config.yaml
n_experts: 96
hidden_act: "swiglu"
balance_bias: false
init_std_router: 0.0251
vocab_size: 8192
Below are experts of layer 6 (counted from 0) of a mixture-of-experts language model. Rows are named router (the router's row for the expert), gate (a neuron's input weights, with its number), up (a neuron's input weights, with its number), down (a neuron's output weights, with its number) and show model dimensions 0-191. Each number is 200 + 20 x the weight over its row's rms, rounded and kept within 0 to 999.
After each expert's rows: "comes after" lists some tokens at least twice as common just before its tokens as in all text; "comes before" lists some tokens at least twice as common just after its tokens as in all text. This comes from a sample of Wikipedia text that the model never trained on. Tokens count by the router's weight.

# expert 9
router,231,193,231,197,189,215,208,189,185,221,186,216,191,191,189,207,196,238,210,197,166,207,201,210,203,208,213,216,222,229,204,198,183,150,207,227,195,193,180,199,201,209,179,171,213,230,198,193,218,209,157,199,178,173,194,227,207,193,183,186,264,180,185,207,195,199,180,211,208,228,168,181,230,161,171,198,215,187,202,171,207,207,222,207,217,210,197,194,206,197,197,191,213,217,245,202,195,198,198,177,196,192,245,172,231,218,193,221,214,217,176,186,216,208,218,179,180,202,174,199,237,227,198,205,200,192,194,172,183,203,164,195,183,206,201,224,153,166,199,181,228,229,177,180,157,212,194,261,219,212,213,214,199,202,197,227,193,181,155,223,191,215,173,209,206,170,194,205,176,179,205,197,214,213,190,169,242,206,217,214,221,191,185,190,200,200,238,222,218,212,198,215
gate0,211,174,179,194,155,221,239,215,192,230,199,160,179,213,171,182,195,210,211,198,206,174,187,202,170,204,170,151,193,217,231,194,207,222,201,242,214,199,210,202,220,182,205,182,207,221,178,225,202,201,220,220,202,217,225,183,204,216,206,223,192,190,168,196,189,217,196,213,188,207,158,191,194,191,166,227,232,204,201,196,207,219,216,207,214,213,202,225,175,218,189,195,201,216,208,200,213,215,202,165,177,204,196,201,220,180,166,188,178,195,197,215,230,188,182,227,224,206,197,189,248,197,206,185,203,182,222,189,226,191,204,204,180,212,208,198,232,145,234,231,190,188,213,223,205,180,189,191,206,178,239,229,225,200,200,193,234,188,213,195,215,242,216,154,207,158,194,236,208,203,241,211,168,189,232,205,205,174,223,196,188,196,206,204,183,194,233,199,215,228,220,228
up0,184,234,197,187,248,203,219,230,196,200,217,183,211,226,208,192,166,225,189,204,213,227,215,160,209,197,208,200,211,215,239,195,187,210,196,182,234,193,177,164,174,241,165,229,186,201,230,151,210,176,181,196,210,194,186,198,215,194,205,203,208,200,204,203,189,191,199,213,164,175,204,222,207,219,228,201,193,187,221,169,195,188,202,225,168,165,213,211,223,222,201,194,215,190,222,170,187,233,210,180,230,197,224,208,156,206,197,201,194,212,191,198,201,198,187,216,219,213,190,226,200,170,187,234,179,180,188,216,224,188,175,181,216,211,212,178,191,185,173,155,205,195,204,176,200,214,189,210,195,198,177,200,205,195,239,212,162,188,192,231,182,237,209,213,177,222,242,172,235,206,210,215,201,210,220,201,221,199,160,215,215,195,168,194,214,232,220,184,154,207,212,173
down0,223,185,198,208,198,167,208,217,203,192,219,206,212,210,212,230,189,188,202,208,208,203,196,201,188,222,153,202,243,223,179,228,188,171,177,237,210,195,238,214,194,190,233,228,187,188,203,178,182,227,206,200,214,178,185,161,220,183,230,163,165,192,200,211,219,213,226,219,168,202,222,198,196,210,208,218,200,222,155,228,242,185,160,213,188,206,217,198,209,192,182,186,215,216,159,173,176,192,211,181,185,200,187,167,182,181,184,250,230,184,219,228,153,186,231,194,204,175,199,218,173,189,196,216,184,193,177,199,203,209,212,196,199,187,196,178,237,184,187,207,208,206,202,236,190,180,208,223,196,218,209,192,205,223,235,180,212,198,217,195,207,167,226,234,232,202,198,187,182,183,216,190,195,209,208,201,219,202,181,238,164,204,181,193,181,191,211,239,167,201,197,191
comes after: "1", "2", " | ", "–", "| ", "8"
comes before: " | ", "–", " |", ".", ")", "; "

# expert 24
router,210,187,196,188,217,190,192,172,178,205,205,205,215,225,176,247,224,186,180,197,203,212,173,169,200,213,190,189,203,228,174,204,183,195,190,195,186,206,183,221,193,221,188,184,201,227,198,186,188,191,171,231,200,225,200,185,192,192,227,212,235,220,177,194,209,194,170,168,201,194,191,140,194,172,196,197,246,169,174,202,205,188,231,207,201,195,193,228,180,179,175,217,222,195,233,208,187,187,191,211,196,248,212,224,213,198,167,209,199,196,177,214,231,202,228,193,232,236,169,227,191,240,210,168,187,167,206,196,205,199,196,202,182,193,172,178,190,163,206,180,203,194,181,191,169,235,218,219,239,223,190,190,213,203,218,187,152,185,189,232,203,221,209,208,191,219,208,215,194,185,182,235,203,186,207,194,201,208,180,168,212,189,174,224,171,243,206,219,230,217,177,211
gate0,188,217,191,220,213,204,214,220,207,195,204,213,181,193,205,190,199,193,246,192,231,193,190,240,219,208,231,202,214,209,153,178,190,218,222,166,184,203,197,178,219,216,225,164,220,198,163,181,208,221,149,225,185,225,210,205,199,185,192,182,197,187,190,199,180,154,200,171,195,223,166,184,216,188,193,234,233,205,232,176,140,226,175,188,199,160,180,185,189,218,220,198,205,203,238,220,197,191,192,180,219,209,221,160,204,217,208,198,187,189,254,181,197,216,211,197,222,194,223,199,179,222,205,199,210,196,191,180,197,205,176,251,212,240,201,199,205,166,182,200,184,207,197,193,188,211,207,206,187,231,195,195,198,180,193,163,176,230,244,185,178,206,230,195,177,195,188,208,207,166,206,204,207,187,204,206,214,224,156,184,203,204,204,165,195,206,202,192,200,197,207,212
up0,209,194,209,214,181,205,205,206,205,201,186,195,201,234,186,207,190,191,237,218,222,179,193,159,222,155,215,236,191,194,180,177,169,204,222,206,204,197,184,221,198,235,204,160,180,205,189,192,213,242,168,202,201,187,192,202,192,210,205,191,214,203,174,193,202,209,159,178,184,226,188,195,182,182,213,212,240,185,196,248,213,193,180,188,211,171,208,196,195,179,191,161,171,222,208,219,189,252,202,214,249,210,185,218,187,184,220,193,203,159,189,197,172,224,191,215,182,225,246,231,176,222,221,192,191,172,230,209,185,214,204,237,216,176,172,215,197,218,164,187,179,192,171,182,188,204,208,190,178,137,204,213,167,196,196,219,168,202,191,207,174,199,223,175,208,208,201,217,213,196,208,206,197,223,208,216,193,194,170,204,188,221,186,200,192,160,216,219,207,208,183,192
down0,238,230,213,205,157,208,185,187,231,197,202,218,204,220,201,222,223,190,226,226,207,210,209,179,218,196,207,210,179,189,176,197,175,252,196,170,218,194,176,202,223,203,210,198,207,243,203,173,191,195,217,176,195,202,204,218,190,212,176,199,186,212,210,238,194,194,202,211,166,197,232,220,212,217,187,186,207,190,215,201,220,212,184,184,204,161,203,180,171,177,185,177,171,235,181,224,237,218,219,226,217,191,191,179,159,234,210,210,213,191,208,187,182,216,229,194,200,173,165,197,181,212,251,155,185,215,227,177,179,223,207,212,207,178,217,212,220,205,225,180,177,166,236,215,229,194,195,179,186,213,207,228,193,224,199,241,196,176,193,195,200,245,170,200,188,203,190,207,200,224,179,241,178,219,183,208,170,222,189,192,178,191,224,198,195,203,225,213,194,208,200,216
comes after: " | ", " ", ", ", "| ", ".", " ("
comes before: " | ", ".", "–", ", ", ",", " |"

# expert 72
router,189,194,220,195,213,181,167,197,204,200,214,206,198,204,234,211,189,188,214,162,219,210,232,208,207,200,185,165,179,186,168,189,189,203,202,256,173,176,249,186,196,207,183,184,178,215,208,201,201,195,244,230,250,196,188,207,191,169,180,205,176,225,183,209,208,183,206,202,210,196,181,197,198,190,217,219,183,165,170,208,155,148,189,217,204,159,224,191,214,208,165,209,186,193,228,209,221,220,216,226,189,193,197,189,226,158,179,210,209,225,210,179,210,176,192,202,165,228,181,214,202,190,191,182,206,200,211,227,201,175,243,190,183,157,191,193,195,191,187,213,168,200,223,175,181,184,172,235,185,207,189,173,216,198,204,202,213,228,191,199,203,169,210,232,190,199,179,234,191,194,205,179,204,181,229,164,208,208,199,225,175,213,202,216,189,220,181,197,222,192,208,164
gate0,244,225,219,216,218,196,218,188,216,202,218,199,181,202,216,210,208,186,192,202,209,183,188,186,178,181,195,218,199,215,186,201,215,207,173,210,225,195,214,177,212,172,199,223,206,213,187,200,211,214,226,189,206,243,237,220,208,217,197,198,173,197,240,187,214,213,201,153,190,151,178,210,195,235,167,192,207,171,185,185,192,216,190,142,183,199,195,209,171,184,174,215,212,215,175,237,182,218,193,194,190,213,218,177,185,197,172,175,199,196,192,192,210,203,237,198,186,211,201,212,235,215,208,192,252,223,167,206,163,175,217,175,195,193,204,220,200,154,181,177,194,195,241,196,209,193,197,184,162,229,177,165,185,209,190,212,219,196,242,185,196,244,185,199,214,180,207,226,191,192,186,186,185,208,214,222,241,212,200,183,195,209,168,195,179,213,182,193,162,221,176,191
up0,163,199,205,226,187,218,187,248,166,198,238,219,239,232,210,210,203,188,203,179,223,189,204,165,200,192,189,205,186,188,172,185,154,229,163,200,193,196,186,176,201,175,206,188,202,191,208,196,188,191,160,194,265,214,174,228,238,188,198,203,187,194,183,175,212,202,181,226,195,185,169,216,204,193,211,142,217,214,200,196,213,216,220,212,214,208,174,197,180,183,231,226,217,195,195,145,201,154,210,199,209,191,215,190,205,215,193,169,183,195,215,212,203,183,225,176,199,202,212,202,200,209,184,251,214,197,211,189,232,205,152,231,193,218,196,185,212,210,211,206,178,180,175,192,194,192,209,210,220,209,230,177,185,193,191,241,216,195,203,213,242,191,204,194,184,181,194,186,212,205,206,199,188,202,196,172,174,196,173,184,170,205,183,237,204,214,185,171,194,176,201,202
down0,212,201,198,197,186,188,179,209,173,220,228,203,194,223,229,155,204,196,221,178,173,193,153,188,173,182,235,205,225,203,202,207,193,196,181,206,205,188,203,200,222,215,198,201,211,194,198,171,188,209,232,198,188,180,221,213,195,179,225,210,223,230,196,219,196,255,197,197,192,209,215,190,174,197,231,227,198,180,209,168,219,203,183,186,217,209,143,170,173,187,213,210,184,188,158,175,204,218,211,163,210,188,206,204,177,184,205,166,207,212,173,205,196,228,162,219,169,184,190,200,217,212,187,217,213,161,174,194,199,207,193,185,200,218,219,204,197,190,188,194,213,161,174,209,236,208,233,179,207,176,218,209,211,211,210,173,207,187,205,202,217,237,154,256,210,221,182,194,227,223,183,202,159,215,229,195,215,200,206,161,217,204,188,239,186,202,197,220,179,188,192,220
comes after: " |", ".", " |  |", ")", "==", "==="
comes before: "| ", "|", "-", "The", "==", "==="

# expert 81
router,183,212,208,203,195,224,178,183,190,207,207,200,228,196,223,203,196,195,164,203,204,191,190,197,192,191,215,150,198,244,199,210,202,207,170,198,197,205,208,241,190,187,223,188,181,210,193,190,153,196,181,186,230,193,214,212,207,194,206,188,188,216,218,184,212,199,209,211,202,189,201,209,210,168,250,207,214,245,174,234,207,162,206,230,192,203,193,212,229,224,181,204,212,168,185,228,214,197,199,210,198,195,207,190,214,182,181,240,222,230,203,212,206,200,182,214,202,170,203,222,166,219,171,173,243,227,207,181,196,205,228,211,220,226,200,205,204,176,169,183,181,218,167,176,172,235,219,201,231,193,171,188,175,198,210,201,200,222,228,215,207,206,182,201,202,208,210,201,195,196,233,184,213,186,217,170,205,212,210,195,183,243,218,202,271,215,222,270,213,206,195,210
gate0,193,197,194,171,169,193,201,204,198,227,216,197,174,208,229,203,173,210,208,199,242,234,161,236,222,210,220,160,217,202,197,197,184,201,188,223,244,189,195,197,220,199,196,166,197,220,176,190,202,196,173,203,218,191,214,204,177,202,221,207,182,203,196,181,200,181,175,231,214,230,184,171,192,179,204,155,188,208,200,218,182,208,214,234,195,197,175,180,193,210,178,209,221,215,228,210,172,185,170,163,198,191,214,177,199,233,197,196,181,203,213,224,178,183,206,220,218,155,244,194,162,181,208,199,227,181,204,207,192,204,239,238,201,210,193,222,210,178,161,181,208,215,180,219,185,178,207,221,225,205,176,184,193,219,221,206,202,205,211,224,207,181,218,165,208,173,177,167,220,212,219,211,221,192,228,194,221,199,229,159,184,220,201,178,239,246,215,196,215,208,195,180
up0,193,171,204,197,215,192,222,190,191,218,217,220,211,163,169,187,173,221,192,198,217,185,204,226,194,209,200,192,209,193,180,211,200,199,210,192,153,177,215,215,192,177,211,191,180,210,172,165,205,231,193,188,171,225,203,175,226,203,213,189,186,214,199,184,197,203,183,180,150,217,217,213,225,218,220,184,205,252,191,186,188,174,211,203,183,229,200,174,176,220,185,209,207,242,198,214,238,165,202,234,203,168,218,178,204,205,202,182,246,245,226,187,197,205,198,202,217,184,250,172,197,244,220,225,187,186,228,207,180,216,213,211,199,233,191,230,210,184,215,205,178,233,198,195,196,212,213,163,189,152,171,199,193,211,212,189,183,178,177,182,220,190,216,167,208,181,208,203,211,203,215,214,228,217,207,198,212,176,218,186,184,215,242,191,197,214,229,195,235,224,202,214
down0,196,177,233,194,196,201,221,211,194,188,201,172,215,182,225,205,172,199,211,217,189,162,180,209,199,202,167,186,187,216,190,241,182,189,233,203,222,214,210,180,208,206,222,167,193,206,212,213,196,200,139,186,220,200,223,155,201,204,229,213,234,224,157,176,225,214,224,195,222,215,212,187,206,195,189,238,176,192,177,228,206,200,192,226,183,199,185,190,218,203,214,199,190,218,194,185,220,212,175,186,187,233,234,222,183,231,193,186,212,216,199,234,208,210,218,222,202,190,187,203,202,216,205,215,192,183,191,167,208,208,205,212,189,217,196,208,208,180,207,176,242,233,233,210,202,225,194,248,237,165,202,217,222,164,213,186,243,161,181,203,219,213,184,192,160,194,233,169,224,214,203,178,210,220,217,204,237,188,189,208,223,201,195,197,220,199,176,200,213,219,226,171
comes after: " |", ".", ")", "\n\n", "==", " |  |"
comes before: "| ", "-", "|", "The", "- ", "=="

# expert 23
router,237,213,210,183,193,203,227,221,212,181,222,193,206,165,162,172,217,192,174,199,146,221,215,208,198,207,227,204,215,213,212,184,188,193,220,195,209,196,161,180,186,197,181,243,234,204,170,239,196,227,181,207,183,196,186,184,185,196,203,197,262,172,221,192,194,238,180,192,220,200,168,183,202,205,198,211,173,208,178,194,197,211,200,183,179,167,205,209,227,179,214,181,195,201,219,205,211,211,217,223,210,172,216,208,218,220,202,241,215,186,186,184,210,174,220,225,186,183,174,198,206,181,210,199,205,187,194,201,189,178,172,196,194,159,227,238,142,217,209,212,226,199,205,190,217,211,205,258,208,209,238,171,220,180,197,194,216,194,187,213,221,189,184,172,205,195,193,214,150,193,218,214,176,217,230,184,229,211,219,213,225,189,192,204,223,208,212,196,210,202,205,214
gate0,215,209,212,225,202,233,207,220,167,210,191,185,199,198,185,214,147,193,217,166,242,210,207,196,188,185,194,192,215,223,165,183,188,196,192,235,169,214,213,190,181,179,245,242,226,233,177,190,212,209,199,182,178,212,209,216,205,214,191,222,181,202,211,207,176,207,175,218,175,172,202,209,218,181,228,171,190,172,146,209,196,196,174,194,205,178,209,185,196,189,182,201,192,222,242,193,181,196,220,174,186,195,205,239,245,212,219,163,213,162,176,202,216,193,206,186,196,170,193,196,202,208,238,225,209,191,187,175,200,197,248,229,172,174,194,187,223,182,145,195,222,184,219,224,211,194,195,187,219,180,197,199,212,209,180,187,187,212,216,226,211,220,195,215,204,188,197,203,222,196,198,229,207,205,206,213,183,223,214,156,175,198,184,177,222,195,189,206,245,202,195,201
up0,188,196,222,170,191,224,211,212,209,187,176,201,227,202,198,181,213,182,187,223,202,196,204,190,205,173,195,185,212,222,206,173,209,213,208,224,232,198,180,176,168,254,218,235,204,199,173,179,211,194,192,171,194,205,248,198,209,200,185,245,201,241,175,181,219,205,217,203,233,186,197,218,212,192,247,190,211,200,222,218,214,193,203,180,211,181,224,179,223,209,224,196,215,219,188,155,192,192,183,221,189,195,228,196,220,196,195,168,226,194,193,184,210,180,212,198,196,194,165,219,247,245,227,201,247,199,196,173,187,201,222,213,197,212,192,212,186,216,160,197,221,221,203,172,193,189,197,192,188,211,160,194,194,211,207,204,215,204,229,171,205,182,195,162,222,230,184,181,186,180,164,170,236,243,209,180,218,184,196,216,213,204,192,178,157,208,224,192,219,186,198,215
down0,201,193,164,183,216,221,202,201,173,169,210,204,160,183,211,232,201,211,209,195,213,159,192,192,219,193,226,169,167,241,171,195,201,207,209,200,150,205,207,233,202,173,162,205,207,254,187,202,204,194,170,208,179,219,216,230,215,198,194,202,199,220,193,218,167,208,173,190,213,181,182,196,204,165,192,191,208,164,211,209,266,235,224,209,189,212,221,160,185,175,232,194,189,170,183,166,200,213,216,216,231,198,201,198,237,206,193,198,194,197,202,179,209,192,221,196,210,183,204,223,234,209,211,214,194,190,206,185,188,200,199,213,212,195,220,236,226,234,212,205,204,224,191,235,203,179,193,225,221,217,231,218,225,190,207,230,197,167,201,208,189,186,211,207,207,216,198,211,177,221,203,192,240,200,208,198,203,200,188,173,158,177,212,177,205,229,198,246,202,179,203,202
comes after: "–", ".", " | ", ",", ":", "6"
comes before: " | ", " |", "; ", ".", "% | ", ")"

# expert 14
router,236,212,220,179,223,183,187,174,195,243,180,193,184,190,170,198,215,241,187,219,168,194,222,214,211,209,213,245,216,206,207,213,185,178,197,237,206,228,164,175,202,231,194,151,211,199,202,211,214,192,179,197,190,172,197,210,235,170,164,209,236,166,177,189,212,213,207,220,182,202,183,190,200,196,166,176,219,167,192,169,234,198,214,183,201,208,186,206,221,213,235,206,208,234,207,190,174,203,190,179,216,175,229,178,196,246,233,203,204,223,175,208,200,207,198,176,222,188,208,182,236,234,145,203,193,197,171,184,205,198,208,210,198,177,219,200,206,178,178,190,206,218,189,228,195,221,209,221,207,205,237,199,215,212,204,241,206,183,182,217,190,210,180,211,209,172,183,219,192,178,200,201,193,206,184,199,246,182,207,205,199,209,218,182,243,180,208,213,205,175,197,198
gate0,204,212,182,205,190,182,202,166,164,181,198,198,150,163,214,189,214,223,175,219,221,205,218,193,182,214,188,203,213,205,213,229,179,187,227,216,167,219,172,205,191,228,194,163,185,145,214,185,173,197,183,217,228,165,191,184,192,217,185,208,191,229,222,203,161,193,221,185,176,187,223,196,183,248,203,217,204,174,188,197,204,212,205,241,157,186,138,175,228,186,205,224,222,212,217,194,202,191,171,199,222,174,178,213,190,216,195,202,164,181,201,192,202,216,216,203,213,201,181,164,170,235,211,211,219,204,207,192,233,197,164,185,220,195,177,202,195,202,230,213,210,232,189,179,212,169,181,214,167,196,220,191,185,206,191,193,214,184,217,221,178,185,196,238,203,190,187,235,167,205,223,200,217,194,191,193,186,215,175,188,203,215,192,200,183,201,200,206,223,206,210,233
up0,184,210,196,202,218,196,194,214,176,217,179,223,187,210,168,198,205,217,225,190,253,233,205,194,202,208,190,228,172,204,217,188,160,193,197,216,179,241,219,230,185,211,188,208,194,173,247,234,191,191,170,202,214,166,224,220,211,197,207,241,212,200,197,178,235,223,167,197,198,213,198,178,203,231,206,193,183,217,211,215,210,179,172,192,196,198,219,179,231,193,192,194,215,202,197,192,195,192,204,190,213,181,214,201,168,221,227,198,219,194,191,209,244,248,206,173,221,192,213,233,180,220,217,217,179,183,197,176,227,201,205,171,226,215,177,194,196,189,231,191,175,215,213,188,179,214,222,184,190,239,189,175,174,243,248,201,203,216,148,188,221,199,217,182,196,188,183,200,167,189,200,214,206,227,186,191,205,218,205,206,175,192,190,243,190,219,188,162,178,207,205,230
down0,230,170,196,209,185,218,205,189,181,175,205,206,161,194,201,211,193,195,216,172,203,212,189,178,161,197,167,172,202,201,231,194,199,188,204,232,234,184,199,224,180,175,178,197,193,201,182,165,236,221,155,227,201,203,229,195,223,186,164,144,185,193,208,201,219,166,216,167,203,204,207,177,241,216,181,194,194,212,198,190,186,206,225,215,182,200,227,212,181,207,218,154,196,192,192,214,195,207,209,190,194,208,239,210,181,213,149,199,194,220,231,199,189,201,201,212,215,186,177,190,198,193,211,180,174,201,218,165,220,227,206,219,174,209,176,198,179,193,189,202,204,209,216,187,173,215,228,207,174,220,201,210,195,182,210,209,209,232,241,218,212,239,192,210,171,220,221,170,156,207,188,197,206,211,157,181,171,211,213,209,200,201,219,207,226,221,165,206,174,211,168,214
comes after: "2", "1", "–", "8", ":", "| "
comes before: "–", ".", ")", " | ", " |", ","

# expert 92
router,188,217,144,187,180,221,185,168,215,226,194,222,193,223,228,173,188,174,229,201,225,204,207,170,185,208,184,217,206,213,167,215,167,192,207,194,184,221,213,229,204,231,212,176,209,209,192,210,197,181,222,181,223,206,205,192,198,198,177,188,190,204,210,228,190,148,201,206,180,205,200,182,219,197,196,197,194,192,167,203,171,178,184,196,225,208,202,222,204,177,201,195,188,203,194,222,205,200,215,243,196,188,206,185,176,209,169,228,237,209,192,192,245,201,219,174,225,186,161,200,173,235,174,186,244,173,198,198,200,182,186,167,202,191,184,192,185,160,171,211,205,235,204,188,171,222,180,185,201,201,198,213,184,212,166,200,198,249,200,176,178,165,182,201,243,210,209,227,186,172,187,190,225,193,193,196,234,187,200,203,190,217,171,176,238,232,222,202,229,195,215,189
gate0,199,184,196,192,215,195,221,180,207,190,204,222,176,195,202,215,171,207,212,240,200,224,211,216,172,216,219,190,221,192,216,195,223,153,188,197,174,192,212,234,197,189,204,196,198,202,184,215,188,203,213,226,194,177,210,214,212,216,205,196,171,194,201,204,208,198,188,221,198,218,173,182,183,238,171,192,173,189,222,196,176,194,187,199,180,183,206,198,213,216,210,192,208,219,205,214,210,200,161,220,179,164,208,248,215,192,167,217,131,199,223,168,218,207,205,207,181,197,204,187,215,260,211,196,182,199,178,210,191,190,190,216,204,201,200,215,191,174,185,245,193,225,180,189,225,216,151,207,201,164,184,224,189,217,165,173,211,180,210,188,208,213,158,229,214,180,214,253,185,200,209,224,216,228,184,197,192,170,210,194,161,220,190,185,188,188,171,190,196,228,201,255
up0,189,170,206,185,169,196,257,200,188,193,200,226,214,197,202,221,212,242,182,177,212,162,207,207,193,169,216,188,212,214,229,173,221,214,220,159,209,205,181,215,165,191,205,226,187,210,211,210,201,200,196,202,180,177,204,184,200,210,212,162,201,234,212,188,203,178,156,209,230,199,226,218,183,190,218,237,193,170,205,161,227,229,197,180,207,184,218,218,163,204,197,192,185,213,201,177,185,196,234,190,240,201,222,187,176,197,214,187,194,203,220,248,194,205,197,181,192,218,170,234,203,195,181,210,198,223,213,175,210,197,205,183,185,206,186,198,229,199,211,232,169,205,215,208,175,203,197,219,199,201,155,186,164,192,222,204,188,189,187,214,175,208,202,207,243,222,203,201,211,153,180,218,217,209,205,255,191,201,194,229,210,206,240,237,212,177,173,214,198,186,205,195
down0,203,207,197,210,184,200,168,214,215,167,208,202,227,222,190,198,225,198,188,205,204,222,197,220,197,180,186,187,175,193,201,199,201,210,232,189,200,191,220,188,228,184,202,193,172,188,227,186,168,210,190,151,173,173,220,204,193,177,206,209,190,158,168,170,164,187,177,216,197,217,197,199,209,208,185,206,189,196,199,151,186,193,199,211,214,205,215,206,198,201,219,195,199,191,207,214,197,224,203,164,193,182,179,157,224,195,187,208,212,202,172,204,225,227,208,177,164,176,243,185,225,253,181,199,200,261,179,171,203,189,249,194,202,202,184,215,216,187,205,234,240,164,202,195,219,205,191,202,251,191,205,199,210,212,204,211,190,194,204,203,173,229,181,229,180,155,166,169,216,232,196,176,188,186,202,197,207,204,183,192,186,180,192,182,196,206,201,192,190,236,154,223
comes after: " |", "\n", ".", ")", " |  |", "\n\n"
comes before: "| ", "|", "-", "The", "2", "- "

# expert 34
router,211,190,207,170,207,182,197,175,186,195,224,202,217,211,181,255,218,189,184,179,220,195,197,168,209,200,182,195,204,221,191,213,189,183,190,203,178,187,185,224,200,239,188,171,207,235,213,189,203,195,182,209,219,234,200,171,205,200,212,207,218,211,169,211,201,215,169,180,193,197,198,151,212,176,195,195,232,179,177,192,220,188,239,190,207,205,177,223,180,160,193,205,218,194,244,214,193,200,202,207,192,256,223,244,208,205,165,203,196,209,166,213,228,201,234,198,207,232,196,224,202,240,207,168,193,178,198,202,195,193,195,219,176,192,167,187,190,170,207,183,207,205,179,190,167,224,203,226,235,207,177,208,212,184,203,181,147,191,175,242,187,228,226,233,190,233,208,198,193,195,184,222,200,177,207,203,205,203,193,170,213,197,178,226,162,224,198,210,225,213,178,196
gate0,214,188,209,199,196,191,188,219,201,189,215,227,201,204,220,222,213,206,185,209,144,234,176,163,188,191,216,185,175,209,189,199,209,234,213,211,226,206,213,197,213,218,233,188,208,181,210,189,200,235,200,194,200,219,220,170,181,215,216,205,170,214,216,209,191,200,232,192,195,226,207,209,236,226,181,243,190,200,174,210,227,195,187,197,181,174,194,207,196,191,190,220,239,185,165,222,217,194,155,188,203,174,195,199,192,232,172,217,179,179,188,220,181,231,208,210,192,194,195,228,248,185,236,192,200,190,176,194,135,196,167,233,218,173,193,222,181,212,179,213,231,173,185,186,183,164,188,185,256,162,204,212,156,211,193,212,214,241,202,184,183,176,193,206,209,208,218,196,175,174,179,218,194,193,226,192,225,189,208,201,186,195,216,203,188,195,191,210,184,193,208,210
up0,192,186,151,206,177,179,231,227,199,211,174,210,200,203,195,228,177,215,251,209,185,209,195,182,192,170,202,232,205,190,181,224,232,204,227,186,168,205,205,186,210,158,184,208,214,205,191,188,202,168,205,216,167,212,206,201,194,209,225,237,225,183,200,212,240,198,205,227,191,163,186,204,193,177,180,203,167,202,227,188,197,198,205,194,176,226,215,191,213,211,189,188,177,215,190,210,172,196,218,203,197,207,249,212,228,219,204,217,197,214,239,218,191,186,174,189,242,188,185,165,154,173,200,234,220,198,202,195,213,223,175,197,185,194,197,196,190,192,218,195,215,199,196,197,179,217,212,219,187,198,247,217,202,212,183,180,173,206,174,206,206,212,214,177,179,230,206,178,214,175,176,192,204,191,248,171,190,210,196,244,218,238,224,216,185,212,226,188,159,167,196,199
down0,197,179,168,211,178,223,160,237,200,206,197,199,228,188,191,228,166,232,233,206,182,163,135,192,187,218,200,227,207,215,200,188,201,203,183,188,177,209,196,205,178,185,218,181,223,184,187,194,172,173,196,232,220,157,215,236,185,177,171,217,188,234,216,173,223,195,231,234,164,192,204,181,224,213,191,200,171,205,193,195,180,196,183,205,211,225,191,240,209,228,187,172,181,191,188,189,175,190,183,196,212,188,188,166,211,190,183,202,186,196,231,208,209,217,206,192,225,181,229,201,176,232,198,232,189,191,161,195,236,184,211,168,185,168,205,197,206,180,177,208,197,200,187,158,212,188,189,207,195,199,200,192,208,229,241,221,196,222,173,222,184,195,194,172,191,197,183,169,166,200,173,222,163,204,210,208,209,192,207,214,208,214,185,197,179,175,197,201,210,185,190,187
comes after: " | ", " ", ", ", ".", "| ", " ("
comes before: " | ", ".", "–", ", ", ",", " |"